config.toml
d_model = 256
experts_per_token = 3
activation = "gelu"
normalize_top_k = true
balance_loss = 0.0073
vocab_size = 13053
qk_norm = true
parallel_block = false
init_std_qkv = 0.0329
optimizer = "soap_variant"
lr = 0.00738
weight_decay = 0.0
lr_head = 0.0106
decay_fraction = 1.0
batch_tokens = 131072
Below are experts of layer 8 (counted from 0) of a mixture-of-experts language model. Rows are named router (the router's row for the expert) and show model dimensions 0-255. Each number is 200 + 30 x the weight over its row's rms, rounded and kept within 0 to 999.
Before each expert's rows: "mostly gets" lists some tokens that are sent to it at least half of the time. This comes from a sample of Wikipedia text that the model never trained on.

# expert 89
mostly gets: "===\n\n", ".\n\n", "===\n", " ==\n\n", " ===\n", "==\n\n"
router,185,236,186,152,119,198,184,253,196,179,178,187,208,213,219,221,197,128,175,212,182,277,274,190,180,189,185,172,190,224,173,260,218,164,229,238,250,196,273,183,184,197,132,130,170,202,195,268,173,196,218,183,245,132,189,207,247,220,248,179,183,251,203,213,189,201,187,148,205,277,219,238,197,212,213,197,227,183,221,186,162,256,224,158,216,229,190,217,196,205,235,212,187,195,148,214,171,209,193,231,181,158,240,209,251,171,155,222,182,212,196,205,173,153,250,195,199,175,156,250,183,183,191,136,202,189,182,184,204,217,185,203,188,209,172,229,226,208,206,219,226,173,198,254,193,219,195,191,163,177,133,221,155,157,223,250,178,250,232,193,228,152,165,208,215,226,190,187,185,222,200,197,226,227,153,218,201,146,189,188,229,189,168,216,225,241,161,198,205,242,207,181,178,205,178,218,193,193,191,193,167,153,192,216,213,198,252,166,183,223,195,229,166,199,192,230,241,233,179,186,196,178,236,187,240,168,168,204,221,175,223,193,235,232,169,196,213,202,225,197,243,212,156,167,237,191,213,156,191,242,173,232,171,227,156,240

# expert 114
mostly gets: "^{(", " into", " raise", "},", " expressed", " determine"
router,205,222,144,239,202,207,236,206,193,189,210,189,157,208,185,175,224,204,173,209,196,247,215,110,221,188,222,261,218,222,234,228,168,223,217,215,219,210,173,173,183,224,222,195,239,252,172,197,143,134,208,164,228,241,184,191,155,204,220,228,203,170,202,206,194,195,160,208,210,234,141,209,173,191,240,142,160,253,233,224,191,197,244,230,198,147,232,162,226,196,207,174,237,183,169,228,197,165,172,181,228,184,212,221,210,200,228,233,219,202,211,268,228,254,165,217,167,244,200,241,204,212,183,178,273,159,165,190,197,209,234,182,216,198,219,205,219,224,209,255,198,230,185,203,181,223,213,194,175,205,157,219,237,135,166,252,192,144,236,206,237,185,144,252,166,205,214,176,220,215,180,200,191,194,183,209,226,249,180,249,158,235,187,204,253,181,198,211,212,198,181,174,149,126,222,217,270,211,170,125,172,195,219,187,205,210,155,194,199,220,206,171,241,228,223,204,158,152,252,214,209,204,167,202,172,147,188,180,188,191,245,263,197,158,199,217,166,179,210,231,230,226,215,184,208,204,173,162,165,202,211,247,223,188,228,151

# expert 109
mostly gets: " def", " res", " MPC", " comp", " pl", " Dec"
router,226,204,167,184,203,149,145,177,203,257,226,217,183,166,196,208,201,234,212,188,223,186,245,173,175,200,203,214,222,193,221,141,155,193,246,171,205,183,220,202,214,221,233,215,201,199,223,184,183,239,222,205,181,258,244,241,163,279,161,203,189,169,260,200,203,186,187,235,220,178,213,204,189,219,180,182,198,180,175,184,215,216,235,249,223,106,232,218,196,175,189,195,193,174,212,192,189,198,180,161,224,230,236,155,199,212,201,183,191,163,274,194,165,220,194,184,186,186,127,192,212,235,180,218,216,219,234,228,176,252,187,198,171,285,250,160,248,188,204,107,174,177,151,147,206,209,183,177,206,178,215,208,194,134,176,214,291,227,249,185,227,175,267,235,195,191,174,182,224,222,173,178,222,145,173,233,197,202,216,177,242,185,190,208,227,177,226,148,208,201,235,195,192,185,135,148,249,227,212,208,216,215,224,192,229,253,230,199,174,183,209,212,220,191,217,196,209,239,225,209,227,150,198,218,189,179,222,244,238,191,211,194,195,204,160,157,199,205,199,228,219,145,188,165,195,188,195,191,198,173,214,162,139,169,159,146

# expert 106
mostly gets: " him", " them", " himself", " you", " themselves", " women"
router,258,245,185,221,241,196,194,203,229,198,197,197,199,214,195,229,200,221,211,219,197,186,189,231,221,198,208,201,204,201,147,181,190,186,201,156,167,145,166,182,150,178,220,181,162,175,254,153,130,222,213,197,251,239,201,188,183,128,148,190,175,130,212,178,202,192,207,217,191,204,170,254,203,174,214,218,216,177,205,118,219,191,168,182,230,204,197,205,192,146,215,236,207,238,259,206,252,169,225,211,156,198,168,227,153,193,190,214,250,206,215,179,180,234,253,210,209,241,253,226,232,155,186,206,171,205,186,214,220,189,211,192,201,193,169,253,171,147,196,201,260,185,185,235,227,214,197,163,230,147,218,204,229,224,209,185,183,203,188,221,187,218,262,165,141,170,220,238,256,153,216,213,204,220,180,167,194,227,189,183,188,170,214,190,149,196,200,240,173,173,143,169,237,152,179,242,192,128,207,194,199,250,175,215,206,203,173,241,201,252,229,201,228,188,206,215,256,175,237,251,212,237,256,248,201,304,228,234,245,186,179,177,195,218,233,182,230,187,199,215,205,214,190,195,205,217,165,274,207,195,182,191,191,176,212,182

# expert 88
mostly gets: "ad", "at", "ir", " Pad", "aut", "ads"
router,213,190,196,236,236,195,200,268,225,128,215,218,189,214,169,140,179,159,224,196,213,202,196,201,229,243,185,237,204,186,207,217,208,208,295,206,257,257,181,185,198,216,226,191,164,208,185,203,236,165,217,196,177,142,224,175,175,214,196,145,200,217,229,225,182,144,172,236,200,213,198,256,189,193,200,235,203,185,125,264,198,171,189,226,232,266,224,216,238,178,234,207,142,201,242,211,178,232,159,252,200,152,191,187,183,210,221,202,182,233,167,221,202,195,199,207,155,233,152,155,188,174,196,135,166,169,235,163,157,207,173,188,273,185,179,159,191,218,187,233,196,207,234,229,208,227,204,156,216,158,235,178,160,195,177,169,204,205,201,206,169,205,167,194,228,181,175,264,211,196,152,186,201,220,197,171,176,204,218,262,141,213,224,194,230,234,203,232,229,222,197,191,230,217,230,231,248,125,251,187,215,177,211,181,162,167,179,135,253,235,224,183,198,197,238,191,221,190,161,174,184,239,170,204,217,196,192,178,176,208,150,166,210,261,216,172,252,181,195,188,211,198,162,223,182,189,245,196,164,187,172,218,210,210,207,237

# expert 123
mostly gets: "_{", " $", " +", "_"
router,215,211,167,238,220,208,203,207,223,162,191,207,185,244,194,254,227,183,253,203,200,200,264,220,231,147,197,221,197,221,266,190,215,227,212,207,173,183,198,261,133,247,203,188,197,203,203,240,257,191,222,263,180,220,153,194,202,188,222,241,223,177,211,202,178,229,220,194,148,211,225,197,168,205,205,153,231,206,162,163,253,196,232,198,187,163,254,210,173,169,184,188,217,179,175,180,178,164,203,137,247,158,144,188,202,211,257,220,216,205,237,196,168,225,201,132,210,190,175,189,188,247,272,141,233,188,206,162,192,217,200,215,244,168,196,218,214,232,153,236,193,220,184,202,181,165,219,208,199,149,216,188,193,210,192,151,196,197,200,211,211,169,220,278,220,188,202,208,223,181,192,210,213,217,231,221,228,234,238,233,242,150,223,178,200,177,217,238,197,203,221,202,151,234,239,240,196,219,222,228,159,170,119,138,220,197,186,203,247,195,167,202,186,197,166,196,137,116,227,205,180,202,156,207,214,201,218,232,250,202,156,172,198,224,163,169,200,237,159,182,216,178,244,221,228,168,227,152,189,159,207,209,140,214,229,217

# expert 54
mostly gets: " Pts", " Swing", "7"
router,213,176,202,192,238,211,190,203,216,227,230,215,201,155,231,165,219,207,220,203,149,259,192,192,264,215,217,190,236,197,186,187,147,191,191,165,183,229,161,226,211,177,194,273,228,178,234,201,195,230,272,202,172,208,206,212,109,137,250,173,245,204,183,192,176,193,154,173,162,174,174,160,188,168,241,154,187,195,196,217,177,189,193,251,170,188,245,171,239,239,173,256,187,189,141,218,155,197,191,239,210,219,188,189,155,214,212,245,227,159,267,214,183,174,190,172,200,185,223,259,207,207,231,184,235,172,213,175,213,251,165,194,183,176,193,197,227,213,209,205,200,238,153,155,156,133,220,185,210,274,167,217,267,186,226,137,187,166,181,184,202,242,181,226,149,229,264,168,230,200,187,193,190,225,175,195,231,188,191,211,207,194,201,202,204,165,159,186,227,195,191,183,205,208,245,231,188,169,223,138,189,190,203,202,162,224,113,192,230,227,229,181,218,220,159,202,168,191,211,225,144,168,178,197,168,224,186,174,244,219,192,178,195,194,200,210,192,191,238,190,238,186,244,222,165,178,205,195,195,189,163,137,166,247,164,206

# expert 32
mostly gets: " Corn", " Dub", " Bed", " Sund", " Med", " Barn"
router,211,198,142,248,236,225,205,203,241,233,234,222,142,220,184,193,212,208,201,159,192,184,176,224,194,197,172,199,186,181,196,229,162,246,239,223,190,171,208,246,173,218,162,199,200,221,212,178,200,223,168,228,207,226,197,181,227,241,218,223,155,183,255,142,199,205,175,234,218,166,169,212,165,236,231,226,207,176,205,224,255,183,221,205,196,197,246,220,208,229,227,192,177,181,195,175,140,250,190,242,182,215,196,183,207,234,199,177,204,186,210,193,227,220,179,221,164,148,105,265,224,161,188,269,201,171,216,200,229,239,166,213,185,190,226,189,185,137,186,148,169,226,140,155,183,178,230,187,198,260,135,195,207,196,152,206,223,243,192,202,157,207,204,241,179,203,170,157,191,204,209,158,145,128,158,195,171,151,222,178,159,151,212,184,196,240,234,157,150,191,194,188,184,241,175,210,215,186,196,202,228,167,226,205,185,195,192,212,205,197,288,227,215,173,191,163,159,189,286,252,203,165,232,187,183,180,239,201,173,225,181,162,207,225,204,260,205,240,207,197,186,227,228,138,202,237,198,181,235,184,190,213,165,226,229,192

# expert 121
mostly gets: " are", " very", " is", " generally", " may", " relatively"
router,214,163,161,184,185,181,221,172,196,185,154,237,132,156,255,192,173,205,138,222,219,187,154,217,219,178,188,168,197,221,248,179,223,222,142,170,223,197,234,161,235,180,165,193,205,192,200,168,213,150,147,164,166,241,217,195,131,151,217,195,226,200,233,230,178,210,214,177,227,201,175,208,213,154,180,183,227,243,167,151,194,274,185,185,146,185,173,258,198,241,169,209,184,220,190,216,217,170,222,186,169,237,191,192,245,175,180,137,224,196,224,154,186,216,158,238,234,231,195,209,229,246,187,155,194,258,220,177,217,130,217,202,229,185,181,215,209,177,238,158,200,193,181,259,258,234,188,228,179,188,202,167,234,146,195,218,207,186,207,190,157,155,177,184,247,225,156,235,223,226,245,184,147,201,181,191,151,223,197,225,203,205,184,145,270,228,157,209,230,249,215,228,203,165,183,208,176,211,185,169,150,232,201,204,208,239,167,214,197,191,208,165,145,195,172,204,226,203,215,177,208,154,191,245,192,162,183,215,202,152,164,264,179,177,193,193,202,188,220,174,184,255,214,238,213,212,190,174,210,200,202,220,222,207,193,264

# expert 99
mostly gets: "10", "3", "29", "6"
router,170,200,223,198,151,221,200,214,157,249,241,199,208,151,262,192,251,189,185,172,139,214,240,199,216,162,223,200,176,231,203,206,135,233,187,127,217,216,200,181,211,236,234,237,244,175,229,243,231,235,257,203,234,230,239,241,146,195,207,212,235,209,185,198,198,275,228,192,206,240,195,193,162,205,187,274,218,220,221,187,155,226,192,210,185,203,215,160,182,240,166,195,169,218,199,186,211,199,222,193,189,184,198,193,201,205,168,261,204,183,169,199,142,153,250,163,214,199,225,227,171,196,163,232,205,209,176,240,147,235,155,193,224,193,207,204,198,187,176,196,252,208,185,194,189,154,226,161,174,235,257,210,224,155,217,173,178,221,200,205,235,193,200,180,178,137,237,138,181,198,207,212,193,249,203,219,236,206,225,186,221,191,146,226,222,154,198,149,265,175,225,216,151,240,237,220,229,218,207,185,233,211,182,185,185,222,147,187,225,196,228,184,137,231,227,181,215,171,136,219,183,189,211,198,193,204,178,186,151,169,171,191,203,166,182,163,169,232,189,169,222,190,244,208,135,165,178,191,162,200,190,244,149,220,169,134

# expert 98
mostly gets: " only", " more", " well", " then", " been", " However"
router,218,223,186,126,233,220,229,153,199,252,193,234,136,199,162,202,244,214,168,248,189,192,160,181,167,178,235,218,214,217,182,200,226,196,150,161,215,157,195,184,202,162,231,194,216,173,205,238,203,161,214,223,227,269,204,219,175,157,153,172,180,200,231,179,222,178,214,167,173,172,215,204,201,161,185,211,224,235,220,164,220,193,169,214,189,230,255,231,165,228,194,181,204,196,186,203,236,133,198,174,226,210,179,219,215,188,177,220,277,225,283,164,201,200,183,183,212,223,205,135,195,213,184,222,157,223,231,185,188,195,202,238,193,201,221,266,202,161,206,110,203,151,238,260,250,205,197,217,179,203,191,209,201,170,179,223,227,196,179,213,206,230,225,148,234,195,188,257,243,170,215,185,194,159,238,168,212,238,201,194,198,265,229,184,220,179,176,182,231,149,218,223,201,157,169,209,198,187,195,174,152,261,212,210,180,228,186,207,145,176,200,180,212,205,159,185,237,220,253,241,219,146,214,226,197,214,180,188,130,263,158,260,207,200,211,149,178,144,156,202,204,231,178,172,176,240,243,209,193,224,212,226,206,185,204,199

# expert 36
mostly gets: " con", " Pro", " MPC", " def", " en", " comp"
router,215,210,138,175,214,141,161,192,183,226,237,172,150,193,184,234,171,189,265,242,178,194,282,150,159,221,215,246,200,173,194,189,223,220,228,198,169,168,217,175,142,218,207,216,157,212,206,201,254,239,246,154,203,202,204,255,208,230,209,190,213,207,253,202,235,136,193,219,196,207,249,196,215,216,199,217,226,167,179,261,144,213,211,176,203,191,224,250,220,169,158,219,206,189,207,209,170,228,188,168,201,175,217,172,184,226,159,192,183,195,237,214,163,242,203,193,180,160,199,185,206,204,204,212,186,192,239,136,203,180,200,233,162,226,204,189,189,202,209,218,196,197,175,141,193,179,179,229,127,162,195,215,186,210,193,209,308,271,241,233,212,217,231,187,219,198,279,145,218,164,174,167,224,150,202,215,195,177,159,156,194,222,157,226,240,219,173,177,218,223,202,229,189,231,252,190,204,150,247,204,226,165,212,166,192,190,219,246,262,232,207,199,207,156,229,214,172,195,198,215,192,177,184,146,189,191,241,224,197,178,207,248,194,174,185,197,205,206,282,168,204,149,246,207,233,218,209,181,180,207,220,224,198,185,168,178

# expert 100
mostly gets: "′", "°", "″E", " Arthropoda", " Phylum", "″N"
router,141,170,177,218,183,200,272,221,211,182,216,204,190,204,187,203,208,172,228,197,179,200,215,189,204,172,256,166,245,189,254,180,153,244,211,207,210,239,222,254,200,215,236,174,196,236,235,204,290,191,178,173,189,229,179,156,208,180,174,209,195,158,209,200,176,218,184,174,195,211,192,198,138,203,163,244,240,176,219,237,194,173,169,246,257,205,242,192,172,207,160,155,191,131,148,180,214,191,141,193,220,229,173,224,162,166,242,210,221,220,205,245,180,168,134,178,185,140,155,208,245,162,222,175,207,147,172,259,157,206,195,188,209,177,166,221,180,204,209,239,236,199,195,202,154,186,225,284,195,267,198,194,164,234,245,204,152,195,219,197,184,217,181,171,193,234,251,177,194,198,208,162,185,187,160,194,221,173,197,200,176,169,126,208,224,182,202,259,209,206,229,162,156,243,210,207,214,161,184,163,232,171,164,187,152,203,242,254,237,218,194,222,252,237,225,218,231,241,220,211,228,190,197,173,195,158,189,238,190,209,225,172,181,202,208,212,224,216,212,177,247,197,196,159,234,209,231,162,203,184,191,219,210,196,243,147

# expert 84
mostly gets: " and", " but", " He", " he", " They", " she"
router,169,206,177,209,193,236,227,182,217,218,161,192,132,181,186,228,220,212,217,196,179,206,171,223,184,227,183,159,122,229,225,204,176,156,199,165,248,197,222,171,194,205,146,215,255,201,202,154,187,197,159,225,190,215,221,228,185,113,167,232,144,217,214,225,217,229,171,217,243,210,209,225,180,178,214,224,199,210,190,192,194,197,181,206,165,183,199,186,185,226,223,192,170,219,221,203,276,192,194,213,255,204,224,107,164,200,171,198,219,226,227,202,207,194,217,211,246,244,211,178,222,238,214,199,178,221,205,185,247,160,258,200,171,187,217,220,181,214,243,140,110,184,214,204,273,269,205,223,174,190,207,210,242,189,182,225,190,177,114,206,200,209,230,170,194,221,205,235,173,140,233,238,192,244,267,164,162,220,244,194,217,185,245,207,214,213,213,197,233,198,240,172,205,161,208,189,193,165,228,175,185,244,201,196,187,223,235,216,141,190,249,140,178,225,246,188,206,158,167,181,249,168,210,201,231,133,205,205,205,204,210,208,172,172,207,186,221,224,200,193,214,259,167,202,217,212,197,196,196,164,178,206,235,139,214,262

# expert 68
mostly gets: " Croat", "wood", "borough", "aeus", "owski", "ivo"
router,244,212,196,277,199,203,228,169,229,177,201,248,184,214,214,268,197,221,206,199,215,191,209,233,225,217,190,179,234,221,143,190,185,186,183,149,152,174,156,201,191,193,177,162,154,197,225,162,164,241,217,258,232,178,209,201,219,180,172,197,208,154,223,168,232,214,196,203,221,187,219,249,188,201,180,173,217,161,189,112,207,157,172,173,203,207,208,174,196,162,234,190,220,254,260,211,257,200,193,218,193,185,165,176,204,179,208,228,251,207,199,219,177,209,261,219,206,224,212,226,157,216,230,206,157,183,219,156,210,163,226,169,182,183,213,224,221,177,196,246,216,209,170,194,201,202,217,219,204,156,219,185,170,240,191,167,168,204,134,234,246,206,244,128,175,192,213,210,221,155,195,212,227,201,186,171,227,147,190,207,210,167,217,171,145,170,202,226,206,180,186,156,238,157,172,220,216,129,191,183,181,192,179,153,175,162,200,157,203,272,204,186,263,209,217,242,198,221,216,265,179,223,244,223,191,325,186,223,242,198,158,163,209,235,203,197,218,181,196,268,213,244,224,202,192,233,174,210,183,176,195,220,189,182,228,196

# expert 6
mostly gets: " re", " inter", " pre", " co", " non", " post"
router,203,223,174,192,190,215,207,209,214,215,218,147,216,168,206,231,212,190,218,216,232,237,240,177,245,163,178,229,188,244,163,200,266,216,266,246,225,190,190,181,153,198,183,152,180,187,188,203,174,250,202,214,265,192,194,185,216,199,238,154,247,232,205,215,179,238,230,149,185,204,202,189,246,180,173,198,211,214,208,176,196,219,190,200,208,219,191,216,215,224,219,180,213,192,167,179,180,177,215,215,219,186,256,226,248,267,157,195,222,211,222,201,165,177,209,179,169,174,181,171,136,182,197,208,293,195,201,188,213,168,199,214,224,224,199,183,171,171,180,212,247,154,198,170,148,238,155,190,160,201,226,270,234,203,156,211,255,218,183,254,194,176,184,186,208,212,206,207,173,241,175,157,167,267,192,139,195,183,161,246,198,249,227,192,196,194,191,201,157,140,217,229,169,275,266,236,178,158,220,236,240,212,183,215,179,210,201,201,202,161,200,207,231,201,200,218,227,243,191,253,182,176,200,131,117,199,213,158,167,225,172,158,151,191,208,208,207,184,206,195,204,181,168,203,199,223,126,223,221,185,264,185,176,186,245,203

# expert 90
mostly gets: " Love", " Your", " What", " You", " Dark", " Dead"
router,186,216,250,220,234,187,168,173,193,214,190,212,215,168,204,150,220,182,151,237,224,111,211,203,193,160,199,166,187,194,162,235,176,250,130,172,198,189,202,176,212,181,257,163,225,217,181,165,217,183,216,208,210,221,182,214,212,161,178,259,156,231,180,128,270,225,176,196,192,207,130,194,179,135,195,177,218,207,213,236,281,180,196,172,192,197,191,257,197,203,229,142,198,203,235,190,237,169,173,228,193,213,233,223,227,219,198,185,224,227,122,180,202,204,168,205,197,192,168,161,227,197,243,253,204,208,206,187,165,140,215,177,217,215,224,184,199,172,195,191,191,166,162,221,160,234,196,213,229,209,173,213,191,205,208,224,201,144,251,229,259,159,257,230,179,200,196,218,171,208,186,170,190,179,233,229,189,165,189,208,219,182,152,192,214,269,208,219,261,181,195,204,176,156,230,197,231,213,242,217,231,244,224,162,217,178,186,252,190,225,196,173,226,180,211,239,231,191,183,204,236,169,219,202,212,263,239,234,172,163,200,198,175,172,185,182,117,213,154,190,175,196,220,220,144,174,161,186,230,205,224,224,225,175,229,149

# expert 53
mostly gets: " member", " President", " son", " politician", " father", " director"
router,256,177,233,209,182,204,226,216,200,155,205,144,242,194,176,238,233,212,199,186,210,186,186,191,216,187,207,252,213,191,200,150,196,168,174,152,169,137,210,176,288,258,200,202,157,210,294,194,142,244,161,245,226,182,197,196,251,201,185,188,207,161,188,232,226,200,214,240,169,204,161,241,172,193,230,219,215,170,207,191,211,203,165,158,199,239,165,124,196,150,231,219,173,227,206,166,232,168,191,212,190,195,202,182,208,208,176,201,226,225,236,178,200,203,223,213,222,216,241,193,193,204,217,223,183,129,222,214,209,248,203,235,228,201,226,177,179,236,212,215,233,184,193,184,196,230,207,173,209,182,166,158,189,177,238,172,161,230,198,182,184,225,188,211,175,174,209,189,163,183,209,173,207,213,187,194,202,260,203,172,178,242,179,192,186,196,222,182,165,186,192,163,228,225,219,208,217,174,205,211,233,172,186,213,202,183,230,237,186,211,134,237,215,185,159,204,259,267,150,162,218,202,189,119,165,200,201,215,275,256,158,191,218,206,278,191,239,190,188,206,217,146,191,175,227,146,195,229,240,108,238,172,195,223,184,155

# expert 45
mostly gets: "_{", " \\", "\\", "°", "^{", "}\\"
router,196,221,188,229,211,248,235,216,201,167,211,212,134,245,227,235,235,188,209,252,177,203,186,216,235,167,242,178,213,268,199,191,190,225,200,191,219,204,176,215,159,190,210,169,192,160,201,215,204,222,180,207,200,203,155,194,199,167,227,252,238,260,201,181,177,212,208,236,184,166,156,157,168,144,210,146,200,163,230,159,202,218,180,252,175,201,183,172,185,207,139,215,203,193,143,208,144,186,202,246,212,189,184,210,169,227,222,215,181,185,184,202,177,137,208,158,177,195,191,218,194,236,251,137,212,213,227,171,140,152,171,217,215,189,167,211,193,219,191,208,265,199,183,157,182,211,202,251,193,176,175,264,160,241,232,195,218,201,255,215,173,214,185,205,228,248,213,161,197,186,212,216,185,205,195,227,174,227,238,169,262,241,143,226,208,161,154,252,177,216,185,182,182,263,236,228,213,200,226,184,191,134,171,134,181,230,174,185,238,226,201,272,110,212,174,204,177,204,152,211,200,199,151,217,186,230,165,174,155,187,208,161,166,180,218,200,244,246,192,169,225,196,223,198,205,236,213,155,216,162,179,189,178,224,177,217

# expert 47
mostly gets: " seven", " nine", " five", " six", " twenty", " million"
router,154,218,189,197,188,235,180,223,219,236,202,193,174,203,214,218,209,210,198,220,190,232,186,226,233,206,231,165,234,233,155,160,229,254,184,166,209,192,140,193,207,182,229,180,219,161,249,263,268,228,207,187,174,199,245,192,188,159,225,169,225,196,178,200,180,262,224,182,218,233,200,239,210,151,215,229,215,179,231,154,126,222,189,227,190,198,152,196,249,235,131,190,139,166,160,226,190,155,178,226,175,229,158,254,165,199,188,249,237,178,168,222,165,177,217,180,212,185,211,229,141,207,211,191,185,188,169,214,168,209,174,198,187,185,208,215,205,223,196,177,260,168,163,178,164,204,206,215,213,195,227,165,240,176,199,161,149,231,193,210,176,209,221,165,227,137,239,206,218,225,185,245,149,245,145,193,229,210,239,161,219,192,158,228,170,201,169,177,252,231,208,211,224,270,213,205,212,179,203,181,218,207,154,178,198,235,188,222,269,169,236,202,162,190,222,236,187,162,177,205,150,125,174,253,235,218,171,227,153,208,194,159,178,157,196,178,215,181,217,188,216,197,242,224,168,181,194,203,176,227,193,163,161,164,149,232

# expert 120
mostly gets: ")\n", "\"\n", ";\n", "\n", "'\n", ").\n"
router,174,147,222,229,127,214,205,173,180,191,198,189,207,173,180,212,112,168,205,178,207,148,285,182,205,194,195,167,146,241,217,196,248,210,229,259,248,242,207,187,198,171,194,184,212,206,153,214,178,175,242,197,163,194,177,164,203,251,183,237,173,250,163,245,159,193,215,275,163,218,205,229,273,187,170,161,231,197,169,240,208,180,180,201,220,204,229,227,206,223,188,175,184,224,171,205,183,236,238,200,187,260,231,170,154,209,222,195,198,246,207,275,162,159,166,172,215,205,152,157,219,251,206,187,215,232,208,180,216,242,161,132,204,153,218,249,184,158,216,233,129,178,214,185,208,184,175,214,211,165,217,211,175,224,225,204,198,206,212,215,175,199,213,123,202,247,204,233,206,183,249,198,259,222,193,227,188,185,215,205,194,196,150,220,170,175,199,237,200,184,196,208,182,167,140,200,239,160,206,213,241,198,162,235,225,220,155,240,189,227,186,188,201,178,240,199,200,218,198,195,206,199,176,209,206,178,195,144,207,165,231,159,158,211,154,225,251,205,207,218,172,193,190,183,238,202,221,177,248,161,227,173,194,201,186,227

# expert 65
mostly gets: "ler", "er", "ger", "eller", "der", "mer"
router,236,223,214,209,254,239,233,239,215,236,216,207,189,228,202,204,180,182,208,181,195,252,186,183,188,258,211,217,136,162,213,252,173,176,205,167,189,229,213,205,261,206,122,218,176,208,202,186,175,220,168,194,204,244,211,207,243,219,215,185,179,215,160,186,203,200,252,211,220,197,245,224,226,206,270,208,237,228,181,128,213,201,157,201,229,255,231,120,164,147,221,186,190,175,205,171,249,172,194,176,200,167,232,263,242,216,237,193,166,203,167,178,276,188,173,204,170,174,225,174,212,223,238,205,185,211,255,188,169,208,205,231,217,207,168,234,180,178,182,236,138,231,217,196,160,251,176,171,227,194,174,226,219,176,229,229,155,226,232,207,164,175,221,210,221,184,180,240,170,144,250,216,203,198,141,205,218,177,190,199,194,177,255,171,149,211,216,177,230,212,207,214,162,179,205,179,190,218,218,191,214,188,217,230,217,236,169,130,156,160,177,168,212,226,248,202,240,194,220,269,166,229,182,155,217,169,164,167,213,208,206,199,171,222,287,202,187,222,200,206,179,159,170,215,160,193,223,161,182,193,162,215,214,223,226,211

# expert 102
mostly gets: " fire", " hand", " back", " cast", " app", " set"
router,194,168,226,195,206,237,174,209,209,190,216,158,259,219,217,242,217,183,177,230,210,176,245,256,219,227,208,163,218,213,261,193,206,223,226,184,172,136,183,160,184,201,189,204,133,220,159,198,187,164,202,231,198,250,196,184,200,206,195,179,226,180,267,158,213,189,197,217,175,196,129,201,213,158,185,289,202,229,245,208,229,225,173,182,222,147,165,195,152,207,190,177,171,226,180,181,173,174,244,183,200,212,247,209,225,229,157,192,205,150,213,159,216,200,239,219,193,182,175,191,246,183,156,235,215,201,181,178,248,216,218,186,207,215,233,205,195,139,200,191,236,164,207,163,213,183,188,191,178,186,138,226,255,178,197,204,205,189,139,180,172,145,201,212,184,193,204,232,190,213,187,217,148,222,190,191,172,223,203,148,220,214,207,217,99,191,181,216,145,207,237,247,221,194,232,213,199,180,199,222,234,204,178,266,193,160,219,226,177,164,198,247,178,201,234,214,271,218,246,238,185,183,147,155,160,206,196,250,215,180,179,200,225,234,214,257,226,224,280,176,190,192,200,204,218,208,166,191,203,146,232,189,140,215,246,186

# expert 16
mostly gets: " t", " T", "-t", " del", " y", " z"
router,138,183,199,187,197,221,228,240,245,139,167,217,166,180,202,180,182,200,158,206,218,220,221,197,211,244,210,221,194,198,148,230,213,195,196,202,198,175,210,233,196,187,230,220,271,186,192,134,197,228,208,157,241,177,175,200,173,229,214,207,235,215,197,202,175,200,156,182,184,164,231,203,207,207,159,180,236,194,216,214,201,192,259,155,168,221,229,234,167,176,140,173,157,218,171,165,152,154,179,189,182,103,245,195,189,195,152,204,164,202,224,171,177,241,179,157,173,182,194,221,172,249,212,234,218,292,200,193,185,196,199,236,249,161,162,221,221,179,199,215,206,200,252,229,184,140,176,239,170,216,201,146,152,213,160,236,146,155,238,197,192,158,178,188,181,222,213,211,200,247,222,189,150,226,209,180,206,177,190,157,157,214,139,200,213,251,201,179,220,129,251,228,197,195,206,219,127,204,207,229,183,145,208,254,210,136,193,197,209,214,199,208,199,239,190,179,225,204,233,178,205,226,185,202,178,229,233,195,209,178,212,211,238,218,175,280,182,224,200,170,168,159,209,178,204,169,199,210,214,170,244,228,168,214,178,245

# expert 5
mostly gets: "}\\", "}$", "romosome", "}{", " Genus", " mm"
router,248,216,195,250,221,219,260,210,199,225,212,209,166,209,175,235,212,155,201,185,214,192,152,181,255,169,177,160,157,207,191,156,275,201,245,212,163,216,193,217,186,180,190,205,192,209,195,203,213,248,192,228,162,198,154,226,208,215,206,211,195,183,195,207,148,201,222,162,174,234,191,198,149,199,233,137,190,155,208,185,203,198,219,256,140,197,180,159,176,176,90,191,227,190,174,208,198,173,161,218,176,216,183,223,150,215,228,178,196,199,269,222,151,225,180,167,215,235,150,193,178,275,226,207,223,247,191,184,207,211,181,189,223,221,200,179,185,208,173,223,221,169,199,194,194,215,238,235,207,162,197,251,200,242,213,191,201,235,197,243,188,215,219,270,241,196,204,185,255,261,198,164,225,205,218,177,180,193,200,181,180,135,197,229,236,195,187,258,216,253,231,160,191,164,201,202,201,187,234,180,181,184,228,239,148,199,199,190,178,251,164,224,195,136,205,172,136,225,208,191,229,179,203,202,207,241,210,152,213,191,196,159,211,179,178,265,187,201,214,230,159,153,238,157,167,219,220,179,258,241,245,241,152,220,200,221

# expert 95
mostly gets: " small", " large", " free", " early", " light", " long"
router,234,183,173,141,183,217,144,188,177,150,193,137,259,198,167,206,187,226,186,241,225,167,182,195,218,223,225,217,200,220,171,161,224,214,216,188,173,232,176,219,184,215,235,173,193,165,198,247,215,228,166,227,224,161,213,230,188,191,200,153,177,229,213,117,236,221,201,196,209,211,143,177,217,148,184,184,211,237,215,154,164,209,158,173,154,185,194,206,196,215,256,192,190,194,174,241,262,132,188,178,169,256,196,257,172,160,147,192,213,191,194,194,190,194,185,189,140,188,160,188,169,225,203,197,181,139,222,174,188,201,216,189,237,186,179,218,202,197,198,143,235,139,207,122,217,205,204,188,210,264,201,216,181,176,240,177,247,244,195,225,217,225,189,205,188,190,141,252,193,245,187,198,187,180,233,204,217,194,177,238,227,252,224,170,187,223,167,207,285,243,236,201,216,170,247,163,172,198,201,219,183,226,233,246,195,234,167,196,215,178,221,215,236,181,196,241,235,231,231,205,193,194,188,183,209,219,226,222,166,250,231,210,176,224,223,164,134,179,216,228,263,207,199,189,123,227,196,225,186,217,254,200,230,181,189,187